config.toml
d_shared_expert = 0
normalize_top_k = true
lr_router = 0.000607
norm_place = "pre"
qk_norm = false
optimizer = "soap_variant"
beta2 = 0.98
doc_mask = true
Below are experts of layer 4 (counted from 0) of a mixture-of-experts language model. Rows are named router (the router's row for the expert), down (a neuron's output weights, with its number) and show model dimensions 0-255. Each number is 128 + 32 x the weight over its row's rms, rounded and kept within 0 to 255. Numbers have three digits each.
After each expert's rows: a language model's description of what the expert responds to. This comes from a sample of Wikipedia text that the model never trained on.

# expert 1
router:121130116124157055118106114130107112142098163109123155145100158204121133121147124081096136092135153186138133182137140160150109076156130169143129109152108165108155099150129110126153101141102151119116093138096133052096144117112112129089156131149063101115149173131133157108123112108151184130145106141112123134155116140096177127142055129118110076135167149083135139143156132129068139124104115106074123188113111143084155133150119097124209115159232106107084108159130158149117143136132161085124055083208189178130127113176162118080138121158144185175104116143154091061184151176138108155121175097167134090114115121110116145112141123157167092103192142126143110038145109142109174131138131178119132040128139131066115115113128119059118118136104109134080059114035106088050101093125175
down2:068106103165098132137104145124147165084144115105168134104085148133101069064107117130123171094133111131161145162122143168088162137050172114091127156100195103121096137145118122146157122088107155173115149124129128109120085142097136135130165063168130153193162097138103111121110185130111175109097138148100208103215149128137104107160088117112160119145135140092133073132080133134146137148100181094073125124130153163133113110113155092110091163109139106044180172147127173106112202134111086144103128111143217149138183173111116145170173140152107090149109109116130189138098181105156124147140119117125131127095080125113077178140161125094145101101090113152152140181138117117161181065138179109111104089195121166161134139123149138113162005123171148130106131101099058068140165174152131
down3:207100125147113157135094105157186141168105076150143149135081203157071158136106067130149158119156117135126147123083129175112141121124101136105124106122152060123119109124131118108127147152135119088093134143151162089149169110123163104141068114159135092149182096178147118093091096115167115162145175134073021117152109128156117086153173095123080120114173157087082147092124129112074094109117102130130151143118151109146087086127119081154145119171109153177121141255108127134101159174088090062098144142090122147132117075111138155168166132134165106117149125120164140123109118182132149129191137175141131063120114067084101101144034144079103099141109128101139154107159120142083147109075126078150145117183097109119121160145100122071126139083103153115118084130063114162128085180169170
What it handles: Hyphens and subject pronouns. Hyphens and dashes inside compounds or starting list lines, blank table cells, and subject pronouns he, she, they, e.g. non-families.

# expert 7
router:118091099186153128101142097124109124135047132111112135172130144111082170129122107085159113110126167150157114168108114145104143112168094129118134098136098152164165185110122107131118161108110127160088171151072105116086149131140161113111111138113112115103136128118114159078164128103170148142111085168139146112214120120121163159130051134111101069099082119107124099089144167150153106152125099138195164111132084118095128093083144144159156119161131123097090130154144186121140151095182170105136070124150179175106170111129166155095126123148104185103104145146165115065201141113141135124144133113154134081157075105118142190155145113122162132205116127202112108118063173122076170151129098106112147056083132103047136000140115125078133130157109098108109035130132145192088137102186141
down1:148156089144103097102121123120091156136099190129180083137152126120171096116084123081113135141094117100110073143135121116150119119167118119168133162097105137105122116140177128083109173146058135093091127099109142115138087160135161107104139115131104123101168121095190142113198072156113095184124096148077145194158066151154114145167178143135140163110137148096136148144182092082166133154089105102140150109121095142140156110170107133133176114159107106099110142164151131057127136111150152152112147059124129153105091066137162135127186098143144118044113139110131119132139060107079119094149077133138149159138125094131052149113016164197023134163165175087181163089103149166120121090115212123067156124151077160096114112151142141115170125177130109159129159170152096183124114131111149
down2:121156177148107109108127120164089170119079177162123171118119163118113165104095172109176127143133148142083082113132155128135130115011178115104156145119170108090156151088101110113126115110128148144100095115099127084117199122161163126089134150100158074145134119142118143099122085081098088125187146120090090170152123134103152131160128163150131106099066121136215117152175150167166091139121128146175155141129201118148099124134104082098068122077147110152114092106112149131078135141162158095113106149142151152131120148047080115137095145121123140141147216095098106126120036124126094145116138077124116100121101109136058133093137110151167125093142061073163196181184135162137131216167118137145160135162151114099204117116090094161135173120105093106064184141152059137119104138119119
What it handles: Name pieces and proper nouns. Surnames, place names and inner pieces of proper nouns in sports, biography and cast lists, e.g. Duchamp, Raposo, Philadelphia, NASCAR.

# expert 5
router:091087123073155093118121092111154110195124146109033148149119116208099208111098157132119142179094151138152148196121103145124142087133089156116131147185145124126169175157138120148113148129170157149134119151069122144141127094156135145128054106142116139140143096115220154098134151101144130141113096118089126083128136156125137144108188133109148108091101074107140143109187102114050081153152134147161096149097172150141119146097124219123133102154129111162102210101135129107183170120123190166115186078183155157133188122169158166074097160135118148112119129133172075122100143137086120130119134161170091101123095132112060178133134112134179133185117106186114106086115161102067098126116104084132105184117084119079122107114134143104138096156103081142173162143150097150132086202106164
down2:150175102168093121144102120092210140128077154137167184087137134081082190158082060178121113172124102100084109111108110166124148155220176149165168201076081139104139113119146112168057122119084145141165129085129155125117074107113146157119159172114138133129100074118125096077100176117104156137123152156153104188095159182171091143180152146089098059140123100158139154065135107129141050158155163126129132121054151133133114128170102135103148134134124111058159102094182110136124119111140132077077117125093157093113169129149141097110184144088132154114139119103099158138107099129099085122110174130196093156174090114090127133168115103074147146100134198148147114170163142141099105139162146110128115107141135162097073113165119162142096170138130157115151115119179099077087129139148051
down3:124097212111107129183123168064146142172092132111127182088110102132145084075096102109129117088137076169098146132139138121136137099151115156152162148158110103044169095105155111152139121096168134113125151166177107182166121078131133107089138131057100139145169119088133103099103169160132120125117182120129118138143110198110096140110121172082094087061099075147186176088131087076114143129095105121108118093177078122161137068143120143126131105144081150151110115143118129127115109101147098097147131141189077154155090135098111138165089202145151134133142143127112167146069162152095106158173123148136134156070161145092146185099139143172110145156119102107117163180067144084091089146201117084109150054063116096124113135130152070120145186142156159184135154211150095172061119142128135
What it handles: Digits and years in tables. Digits, years, decimals and numeric punctuation in tables, infoboxes, coordinates, chemical formulas and score lines, e.g. 2021, 43.20, 0.

# expert 10
router:119116128033154145141136086147112142119102168093162111176076123130094118082148128151194183106150116222137056149133142124078129212159088174101172117103148123138159106112133134119110083122070144075139129138068189108110094093180176150144152136130098134118106184119082129104169129114141128106066083126154117037126107119116176120071098121097109124117175124055114127148110088123117167134092127133146082068103191149165139125132139114145204132171190123167161083086127116134124121176152146132171104124143068143148136152075110176151114103181127152124117166107131082147112160099105121124094130152146118115151137106145132123076107167138117121119142155135150186118158155110191189092160143085123147098113063106092123168135161133155162149164052101144087079163116134176163119113149161
down2:148120135104208129105142161074170122136127112118177127192099089115112189172084120091140114156130148125076139099091133114117116153163181121161128078112051097075070129130121083145140069146113119106127105095168176100109121140157113078118151126177145219130122157136131106096143135165109064143129137163112111073126138136166166153158105096100101088129130133118142126180177079125187147097164148091087132136084114188103129137162147089159105131114116115120108140173130122148157104130011158064125211138177089140119164104090154187158171136074082116123075129181128135085098146165118124175127080123158179098158103116128140107163128121142144162104105133196086105146155177122106122109103161052097167091122135139112165129148194177147111103117087133107087071117118094107138151162110101
down3:098125141108155144098126131099068135153125151131162166140137080112158142134181152180078175080154191151144132170094146076135132175107142125145118154155122136127078165193147066156156107082131142166132137161129148122075090097153188132078127124093198129159147112151136119085092102134125095183167108136088083137087108164103176123086150199117124126152162168104127086112089128142110071195109139110089154128092157146100135181155187137166158163187147135112130157092100086099155153160157146167134097120171068188140150131201137187150069189087175129128096149151090118114129140069083161088103126160098102086202138133168128137100096140165189135100145153086157105103148097156144131096175104159082161143150131106146116111090132089072068108113106143119081161149082149120115127146135188
What it handles: Sentence ends, table pipes. Periods, line breaks, semicolons, section-heading == marks and table cell pipes ending a sentence, row or heading.

# expert 13
router:133143160066113164111142123131112145177114112128111126203143142129149111157130074101181174066140113105157096104137140176126120111118119189118122142205186136144107089123132089087143134109164121065094129190175139087141177135118071134130135131097088107127157088120092065081123154119122140098113136122159079094100101113146130137103134143161120104130134158130096115122121189138102129139084120165119136213105152215152153123090134134137078139138185144098142103135192124126174163170102148150159117120164133161139209140177131155170067106124107119094105030126114076140120201132103147104086121092108114123132151140131123060109099149206150072123143140114163116095166152137141124089159149086141064102124050078148143081157121151061149141138155115110156101125121066193095154122190165
down1:084138117154195092127129109091153117117104133086148082113101120126144179162143147122108122159128188174181140168136122139090111120098108129079135145165088157077080175084229188117116132121139160150178118141174163175146133146080081148140092054128165111141119114129151059138101135137112163124152130070100118075099127163107121157145120095126137121123112141111086155160148138090151074105150122163164114097079191058142127108136109151119127127124107060086153047157105127143146193171123097137075098086116087137131151117159164110123121170124095104130108101057152093144172163124084095162131137129107161081157111118131106137206122106116053109184154132184086125107130130091105180146175141085145161147079168109088096180128138156100116077150154174133167127198141094089188110159094128
down2:202134104142142140148144120083153103113183170109133093080169139133106196092127098110088142113137149124112157122084090131110141172132118149147115168101100115099183129123160135185111129168074151126207127121122081055121136129110151103130126153162139090122172121113147105081185088118121119139124087167152125143112137128142131106161171098138089167084117054146117191157029061111169140126158150131145122097202174072056122134098080124101098091111104162171152150094101079117111131091115106105102144181152154101139153184156138139124158113129121092155115102129144121147119130162130113144151158166159177136190124131123070089071147092057119187147155140083122164159142173126152141158123074138131181117135172141112116169124164074149121055141153150091152165052102194054115130108165115
What it handles: Prepositions and small numbers. Prepositions such as in, to, on, for, from and at before places or dates, plus small numbers in table cells.

# expert 8
router:087047140106134124138136154134221112091136110146084053131139076146145164107123132170112181150152112111150142197156163149109230126125160106121113097096139164146107102143150079141076094109112119099115121131123124119174097103176202096142110103176122126154133116121142139109150177113121134140090136134085134118177120144114161146143107136141119117132182137131118127177088156194163129109098113136049103172157089110128148095075065155101124134132179137123100067134113160134150131154103098142128129078177121045111163111092128130155157198113159172096112122137155138094102086118126139094098130150184124099136093116165106172139127137141099124133177064108149127151103053134123164139129074141087096092111125129126126133178151152205152054147227144105047124130108100080153062120170133
down1:087041136150145180205083116163121096109055156153073168075118094160150113128103097143157092170119103136144176058125103166138120123127089146078137120099173132100134140167112153076085100106153187181132090129189110095169144094101121116109075095123094092095121082088143167076160090130150124119139081089113122119147171153142125195132112094165133120097126169143115104138182165158141154135131130118159162139136099184117162050122090157194151134127095151138159139170113132070114132136131115110156079117129188155112108098130100134099100096081158150153141119136156190111074087146099131208140131133114155087093142126102133150118149124156125103083126113190165116165048088076178123166095144132189107121172072150107137172096085111150168169117100147099114113109081129180167147146088121
down2:140096160108127131112196111195143116167114182105207126144094096124068162133170170105149188158150068101115091103141127186137095152058114070132121151162170102138087056118166201151132121143133104125110161126092147158136146147101104131168125192127139111172082116156130128186114139092150138090201128125070088143147129137138135134122140093112139116107154153082080117186161107124153146160184139116164112091097140089099095109159138178103121077174100104094167119117129106143084084126102112144121136112106132115089146111120105094128161153082165128115143078125057129101105164146174142075104113122176118077142098112092057120124137141141166123129128137153115164185138174176128115071084165141129090096084186124130138132161205153178154072091126109135083127175106089075163062108130194
What it handles: Mid-word fragments, quotes, brackets. Word-internal pieces of names and rare words, plus apostrophes, quotes and open parentheses, e.g. st-ub-born, Bill-er-icay, Mut-ant.

# expert 11
router:128171064185106142122158101155098148107083090113137130146137133082102122126143120067127152081145141214180118150144122074178129201135180199142159103106126163151079117102140153167154128157089125056072103100064101142122151138135159130100198134140151121128144148172142137083121146106125202176156132124130107111092099129122200126132155125124118139163148122177135118123122122099153153116141067111109109155079096134130081134174120131107077136109136149107139151116117146142109172132108101082097190166143203084186163085138169179127116114160114149108129146108163138116106156121125137118127153068193153113130136175099100158136139089112125176077144043133117130125127094134087180166154135121136105047114072125103179072163176163088082153132101093155216080153081140104188121119112147
down1:155137130061093150115086115161067081117170128156114140118154169135090179153171065127137171198116129150118141114085148152208114171136079100095149136060103117121122154128185150183106120127151131095136148142156080157115162144145185157149051170188168171122121149096140093131145196161122130120114106174134132176163193144119113158132075179152093141147148101116142131140068128100142191173149146120149134141063121151125088123139154087097091118152106174204057149170145107147142155128077098113077145122153132132065104106101093136144076104125134075092127178149056142141136095088127130121132082140098090138134092197137094148097127115157099094092149128085151162129144129073099174114096105165122152061107110133093131105149122128095160086156114198147105199122139092101115169117120112
down2:127103139139117144145104129126123073081103147124104106067119122104118173108154095116172071156196149171166127080107160178121151132158153065140150129143141057122136054123134110083076184095121171134109135102164102137132103116109073137147085105201071116120121152110131129209109167140134085131129117144115171132088167090108053127162099097187160069108137099150133201148134128183105120170117145165100133115154160176137173102127152095075117113108170168131081114141159147108104086136136153103175097118126145145136129124111121144080127160113145143169086158136116197110179132138137124156154131178144130124097092130148119040077150096134154063102184153102145103095101106108156064212117124105081140162149202130133105105125059089128182088138141101155137208127139103122086175134123101
What it handles: Word-initial capitals and pieces. First piece of a word, often a capital letter or sentence-start word after a quote, bracket or pipe, e.g. "Hugette", Phred, He, A.

# expert 6
router:125103144118133116129060071122167117195100159144137109076113146139173115132107145134124164073138195120165134136126124112139152154159165175148135140163144198122131161086103101076110148183083199131133096170117101142120143124141127112088085159143158120117120132178110165153133108132159095118169100131133102125080106130143152140066107105145127093158135147166140112120135160127122126086070146163199110118141212093123083159004167163132129120171145149176134142161104129118118100097186093107132139137093136085085086127090098163144049155129152138111124139078147143210154157110147088142139149029117132114132123115114139164086120133125072155100166107174115126063211174096098167102164128115138124189121127157074153203111111176152134108137172114137063077131109136093122140166140093
down2:086102129118167112091175101173109078180180159176143132190107090142169139126157099165140131135136151157086185163076131087128178116110160144098077105101132077129130107117135101149101055173160076062159114118153132074131122183133167148148094151096121151065094119142153080132156191141150127111197195123167081127134125082099144112111157182137125113083088128153154102170106105142081103105118142143127151156133130141105146043174086119154175134151145192130132151083154090173186134165076099131106062131153054138130114118132097174155110137119143142128112096127146211069085113095138149138142155113137081102130171111086190115093073148107136154136085112143140144118125114192161125123135123112134151111171164169145138154107112126083101178140113164078108069068143161090150073153130135
down3:166144126137102089108080136158168088255118148147162105151164086096120146111167106143067177148108077037154210156130158095168106119177092100131129123182164143166131111153106147111096067131142105163156114079115118128105071062119175108157116160206150121154083132110120178076151124146166109168124158148117119081094094138156141111123136093098092171121142082107115106072066105117111133154140172154128159131144171142093183118166112099176102125095104169115145150130123112111120105120099172122108180155138106143103136064166138174157096100082149123103127153066111098138101156161136127168102153114117100139128120177079142149149129117154148194078042137151131173116053141172149149124103094123104151170059124136147146143093155137192128113104137132137110151139146151170130105137125062
What it handles: Pronouns, relatives, table headers. Relative words, pronouns, numerals and table or chart header words, e.g. that, which, first, two, Other, Year-end, Number.

# expert 3
router:077082123187148111112109101156113141126101148112110158157113128127073158108120132114130112129139147158152116183089143131121151135196065145154120087154132148120169129104157100136129157155103164113106139179058087142097149172165116104115133122139124125110171151174119164073143144102175173123134069152117144122219126142129199129146140158111118076139133153111125093125156165139115109149137109163140140095114088122115165122072114131116180091134163109145105135153139168120139101088179175115112081126146174163126162084168150171113113135175111136117114153183145120083231131082165121137145167135148108073119086144130109186160115116141201179199086146173132117127047207101079142146127115116149139083069160139076156013068168121094130073150123110127125046109135143164086149145137114
down1:115147143083101107128157139163111166126086114137090153098112160116118123098150142090160112117133142137079091114091163127167100061141149160086134184133097118134128186101111119122100057110147092122115091141110116072162046108169130140045130119147134109182131105121137122164115141167102129115071114131099173141135147195134141128150102173182091114126113103145124170146092151130112225139110158149090095130070121163133103181130088060147071146107116179120197133071121127160098126163173148132125192180166121166114151185086177154130092123131122108149157141082146146156168098092139114184114081154168082134165132196131131138104168132095078102146095144132189124167155130102205099129182102112079114111074132158074107127083161195132116106156138146119158104059158088062134098146101113
down2:162121137160159154072121126089113139110123105151100124159147113149140111134125127160092120137196100194163104122110141181146117084151144191099093111057145133124149100114121151120140097090144070098143109175072093146128098176098185124152097125112108103155092154145163135120172171152058121189069084130123172148159146147104106108099168088068182143081132168106143103085107090113132115128086139148169189123130123166146152163122173119187127196119146131093216132097140087200128124089128107145084116181095099149087078100094108109159092131102143080056169114134164129099125087140133123104119135158128103119118038133125188161124194064142089118153118179137179153133120109162117141187119138100178110162116109100121140165083075123077081144116170099096071168117101135091123092115089114
What it handles: Mid-word pieces, Thai script. Middle and ending pieces of rare words, Latin taxon names, foreign names and Thai script, e.g. Fusicladium, aromatic, Júlíus, endocrinologic.

# expert 0
router:091099084070142181079117126121064141167110118115126147111113142083098108082127155164136190161164141109154137146100116148117091112089054125155159095132119118099138156137115129112143091127101117125113151169128149167102157169119197053159118127120131109164114122157097159148106107103151124064079134143123106077115121125146118121125158167090068153139139168112116133187116182146160142123170154112180131054140155094115164064098098093116090089082138086110109181134110140143154119155042123101180174147159113155166141139100126127193192176109136149200119110112148173194120153088179100139138112099136144130136130104150167137130101099172150099143103130129153128094118101135166137156102082100138091050134129112201076188156136226109134137094161119116170202110137204114109078104139179
down1:108178171105077116155152102110154164110152150106166123139125105124124145084153181126081136105101111167150161050150121135142154121100119169098089121127126108112106170061146158161180169171139135169155134104106118117071088112181124087113160060136147113080113155100118060203098152182085128111110106112125139131150137148167162204121151138112145127153145163161123154143149098066114065110066180137113097206154120124066126146148166128157127148144138122069130100107169183099168122175117150076127171147091087121147094114140061123165123138131076130131126148065110173031078228122097132153145109108104153152073069142120160185093147106160140125138172154162095118105152120121185139112148146099146139162067145147101114153155061116145153103140154111112157099148186102113111145158143122
down2:127100155113090125080103132143084111111106176101092124117135101076077083104131150143117084151084137107114094155093146154146135129079102125081129232109147089129164084065147105161095164080102120094131107078140132129148144105099116091140166107152110094087121099139108177132132150133135100148089127184149131121129166106095102106121078103060140075115084153167061114103194106117135095053090151180109127159191117147154141113198113127128123087091178179089156103080169177090131105114165141128113121098134123146169162114159042070119128092123111170141162113145039126054130143112110141142086132125149082141124125143140134069108182144121105139158064179114127126174081185153114145144173205104134124121113138073146130153145097088156107079085108118112093137138056119153100155151162116
What it handles: Verbs and linking words. Verbs, auxiliaries and prepositions in running prose, e.g. was, is, with, as, found, reducing, win.

# expert 12
router:141140115145174126132166115139164145118119112097094102149099156157119094123121134136113089117173137186151169119124138113119143151169115050113079123105137174146108181107112113142121128128128068095125124150085080075107130162102098088061092141173149120152111190151117116104134107089125117144139105122190120132172122167108191137139073124116148157094124144085128108133175183022119098143156089138172089113098161156098137135097101141135202139123204117154089119149142148166180123139130091104125109133156116100178213137136189139130058128115115165150104115135120121163116142181114135114132071126126170074111177115111175141120096023115075096195138128166100127184111175148083131086047147134127170118082113124174140113157114191097122128125099141144143087147119218169094128195100127
down1:149146101101057171092112192102171101124155176119174154137125135145122049140119089104145190148193100136085157145165138116200145106103150132059107056133136174124117084169142137135135102170126095174088078081115104131069121139165115137145108122171083101108107115102039145134119163130149091171154142119153138161147160115124115162163118098136075108099132118114171153114144061148152187099101118107157170175114093131159124137028106162153108125181112150108120152131153111120087115089141066122096121123172083177095106112142076097114194117130182106151123141148124119178131110084132147158071177094092093137152212139218152165146134147145108128117143125174088173130144109101144124065120125144153134170150130134087106099068121114084088156162147156160143141166145099151080114096129147
down2:124148168134162088167138116110131117087118156153151080148126144152049139210115124115144091103071129149085146118162152126098088122165116097086112175069118078156093139153167097129153157068111085089132112130119143165162188128124162174094107112114100131151131118114142109170152094113071048149152166075111161177144153138110171078084134155125174176115116122132179089039124068120099158182147174119149170173169114142105179150154127131135131165142123155127098162125153141126115123090159146150160106111114145089073127132104127106092126175106088143133084131125152113103129147146107111187106111074165136108182125167123191118146111086179046145160067198109078166168157118079101073184133111131124106181133150123163118099109117160117147189152154104145128106198090141130112099210122110
What it handles: Proper name words. Words within proper names of places, institutions and people, e.g. United States, University, New Orleans, Oslo, John.

# expert 2
router:142125071131122186095086123139111156141140055115155107102167130154146162134097119149099145100096194133140127134116122129159137136208131128129166111148141131123110142133131160097169136145098116146111121161129130051067187113116122112073118117150178111157121199167104094095160093124121133115129067115104138125119142104093165132187108128138145129092112129069120121121158082138096109159103137125020136050141120139074091100019117159136173126102119174118158135128124116096130063153171080122114191088131131169192101126122146171115106150111203126111136085104136177145140151125139110117130162115118146131196159098170125123154178154158168061176173096109200111137107123139089129130033142090136178159150129116122152128114124089130145057124142157113060086164193151088123109154158087
down2:160147142133074183134131123108157185162158126149094135149137085144096084114169139067114113147140095137088062171137185119169196162134132093147106138150108113128198120161134155107098119121136152154122028142149129116144109105182111132145166131164127090150146183136120090084185170144126099119105178145084069211112143115139104089148115141181156099098107120166178201106117101086110144087103079140087128114158109136156117099125137116155111067121097101162133121095107120169106101146099119070108105124078157170189105167110165100067142099097116126116168127127129171075080163135130125143182125166181142123163143101105161076133158139153139160166161176142110096159156095088129148072112160131154110140107136090075092068107126076167117177074114110182099122107090165147096154215159098
down3:143094120146163073193121138118151112153132114182133118149111081171090130108129079119097144124204119110123171165137147092139124120145139108172220109127185097136107132112095104186105121119172089123122090103170094197090182108141126180107075156133175098149084192102179060117134145075107117201128156120111153194108158104114109166089107110124160066158128145103112156154194119131140129102140082145096129158115138113188115104181171174092167083121138153162133149095077098087128139107119165122125116102154088110102105107105145108160084089112099160135109176158145073131149113128141129119117115162153136126123092118154144140113113076143182117124124125076136219134104124122165128122073186156136177181139139115091128136128127198133135144202139159096184093108112130195076207147133078
What it handles: Common nouns and plural -s. Common nouns and plural or possessive s endings after the, a or his, e.g. season, government, schools, 1850s, William III's.

# expert 4
router:104145100083152108120166113192090144141124155130143136134087104200163182099165118096144126116143143159140132072093125109147212144128083093125149144101206147169170137112094087122124159128100070121145161078093212157071115114115137097147185100159088120146105153119170096142141105118168085115094094126166157109085116145112147129119060133134114141132201102129094137133110134150135201117120134127073147171150120118091136114115103107155135137098125130147146151131122138157117095098160157122135155160086150184153152122189144134134086128134104154126128115112121159095178184149198066133100098088136166085134125174104098025129157089134129165103143112131156174090098075149119133106096077087118166113127129150079177120174167111062133093122173111132082238163141089106146133208094174
down2:122147085127126136138151137155106141149135139133084097178144080075126076060123126135127049148158118044148121180172141151084162132112097137081135075116131069123137172137095125007121060174157138136194162107134108131121061190122093184129078112128097147122069117172111167121146147113183143114109145071075087174081115114130106182127140140146107073054153114159143176108141132103112098163112123126121135110088106119117146087087135134123092128108175056157156136132111162145137127151053147146137107125124107153126128117079138078115170153154151160144140134110085148113170144191146112128101132154159077121154175127107127132083142115128154146090159142118183075104116136142210127180073147166116107054108157136133095139139147128158124122184115188105191172128103139104139121107178121
down3:133123138155124164092071194110106149110162119119049087079172142152163113161115111173178131087133122073114174118152128145178106126091200145120123132149106105129085129099185104131163190094088089173107157083159116112093137100127122148150154163157135138152070091141096121119126164147169145069139148137143086131121025125125159082136118124134152134108100172126104109104153115109155164138091123184172147194113121134158166182116094135167111181189137132116093148100144112113196149183139135177134124101081113171082163121160151153135129131073114097108109122130111160167169127121143184097114095163055138123139150152121116165117104155161159099204116129104169139109045144153120166065109187147132149088137116147158130094099182197086129175107149146106144060144111040144094148131123124
What it handles: Articles, commas, conjunctions. Articles, possessives, commas and "and" joining phrases in prose, e.g. the, a, his, or, "Life and career".

# expert 15
router:131074130224116092104101123148098131173069108069115085093105136115071091122122103150140139114060101139112140152148160147112189154111122145062109082120121128133143089107193150154117185158108133164143188075096138131130184110167168119110135101174076123140124132133152114151168129177197098114220105132175130137130112086159138137123131137093170160129116136125119146128175111063111115104149101115109112120128094122114111155094147099213149115131183120160119148128134120141142073118107119120142079165082177062116137116101088161118122112157094166166100081162118079056108114114183152126125211184129136115119104125108102109079130130112176132147196094127103114160140210149091137109011147185127111117128127111124144112158145092099136109147131092102109124110068186101131168139165166
down0:179122179150120129155144158176122127082100157182138149115218137140117176227127069123165137165089088122160114117138161125147170105086105101154129127140115130126116107072095093149147102131163175085112164174119114166115118128148113150103135080173182161133137136163133116100156134081122082122144134106109094128101187095138115140114141166187100130119097150148126185079184101101092076133132082173187099134085112170111110116134137149134150127143142184136127133094193173112140131128121070132131124100105161161117111179095121186111100171113148128024112146117156070145184132106096168119126160147153089098091200157129182135169067096158138118055183111152110128071155163093181103140069108180115113137163139120174080141177163115165128171162148125097153112102069139095131142150109091
down1:151166138181150129145133133151091115134125108126088158114080177140106128080136105133125127146126079124103188136193130128167115075155161175170131130148164116129146104110018102145146091086117073136153067104142117123172121104128143136097143164146139103137178110057138105135163161170076088142099088147146065115100096160173150107087090140174135151089113215128130119127152130114157196092094067126147145147156147145117073134119152116148069075147143081138146144120145067151116121181168163130073094108109154099081133078129113136140064159108181110077161157122130099126195121121124052058183121100134134111102119156097169170135123144124075150154124172107143177180136182083150147152142086110179203103133080176157124140138119155089185130119121127117133118099101096160110182181131121
What it handles: Of and linking prepositions. The preposition of in titles and phrases like Chief of Staff and History of the Earls, plus by, under and de.

# expert 14
router:109130132155115117097118084153168069088155080130089154125166104101135082124089115104119143170118136154114111159115116131168148189133085081098102184149128068143176134129185129137100173124114150124033094112084149132124112134171089148128141146096159121151122135129166098146129120086134142124103108141160214107144153173134108157126141131142087150083115114113109075116116148137131103157156146197117170174104052158126115126122133129141087083118053190169102123154195180165117121104184084121128082097103137169125058085042217115092155112124113125116164122138116176143140097208121133078108125118151112123138149150151168118137120117107150173154106129123079077104112147148127114121032091105143125109085152128109082177086149136117100120106169120079204170144191176128122104057153137
down2:113150173124135122128139125156137102145161135116089122122069163098138094158157124168141127130113181111132104118086119131122184127119125177163184164136190132127090107146139077121152124167130102088054156127130148118086119171162155145146150167148188120173136112110107103132158116144070117134153187156117145069106105166131134114142154089151109150073111091089087102097133242151133180127148108188110128112173104102141140101135126142135176125144104127130130202097212068126159142140073102174139111108161140131109108163065173102105176091115159078101147153058100089116152170083121126109123172160107076129191097154081179103156174128147074125142066147160148106137158147090097109083140127067161082101054113120113145191179126146189139150115110096116129099157092178127132137053139095
down3:138140134145158110138180110082119128098144129121114156199156102123124115143093155157133131137158098077169189120127138081135147176092111187123094108088100103198108106105170134117132069112121125114121122111178116114152056090160113098136151073160138188113121177141114151064103152123091080035192127118115090142208090102119104085138142139162112058112153120105096173140140146154108136132127130170127139128125068099159089140089105122097128115116148122126099111111154100121099125135119125078132166083134161123130117111116174130129107189192184107130114172148148102087165156077175132085142058130155145213108104137108119131128118044133134150171078080114174158103187113072075112145147086123136123183153108210100138095148117115183123145100127033102134101162132142154135097078154088
What it handles: Infobox field structure. Line breaks, dashes, colons and field labels in infobox-style lists, e.g. Location, Born, Family, Suborder:, Released.

# expert 9
router:129062127142168130135134084151094128147115184117165153166145119120070135116130157057127138119118138139161105171121130150111144109151141099138152039149105162127162140145152121114185134126152128091097124178119106136098125132146158121090104119118122122103138174175135155067147114109136131120125056139089148112164137118097171150108168131110119103177090122106152131126161099129081096161116095125085147098137096139101138105098096136158143080133197137169101108144134157146130117003167176092135057155162198182104180089122158129102112115157127140114084159124131119095170181172115107131147168144190128070141077120097133210189136136174171181134111125203098106166118191119096139123087088104115171068102151126045139066145145095075118132153146101137112074147114139180048138101165129
down1:152102127195078119180187145170065185130092157123135109123144086123136113103154163109188096114083178113115187115088139224190093141089137126133135186070136117053136157196126091117061125065089113111123150149172156082184098147139130136118150134162199112116205124067141125133139102142138103116098151102100127129166137175133154158085165117118133124155161084165101126129179154142118121128113078108076141162122161134135154157176103143133148179134117137121172101131145115141120099079166149164125103089140109113111136115118132131115144128185148098113079136093116125131123096114100142117133116193119083146115097161141158166084206075157082142121138141128058139065169090102165164094114078110114154099096180110146080128099083123156049141096147084151179166109065127147140111153127142
down2:155129139154151123159120068125118118136158100129097119117092094175146128099090173147136071077082134124134101080126106146067158196114112099199060164128161145108081112119119126094094154141151113129147089141049125177133118169176102129073106093105086144106128072086103142173120134195105172177160062141135192121128128104133128084072104169109131132088161129175185157100182082120075166153171145164132080183116106134125147142064084153104176175107118130146101177132108105159139171106140171154114088142129091142100121148195091123203113165121115121119175138138139081167151095129145110181146105051127104134101139119137130108182134085063112138159119106173183103128078165154121166147094137113137089148096152096107147099167097079142141091119161099149131129207125120117152132179129172
What it handles: Closing brackets and quotes. Closing parentheses, brackets, braces and quote marks after foreign-script glosses, birth years or formulas, e.g. (born 1986), "Азбука").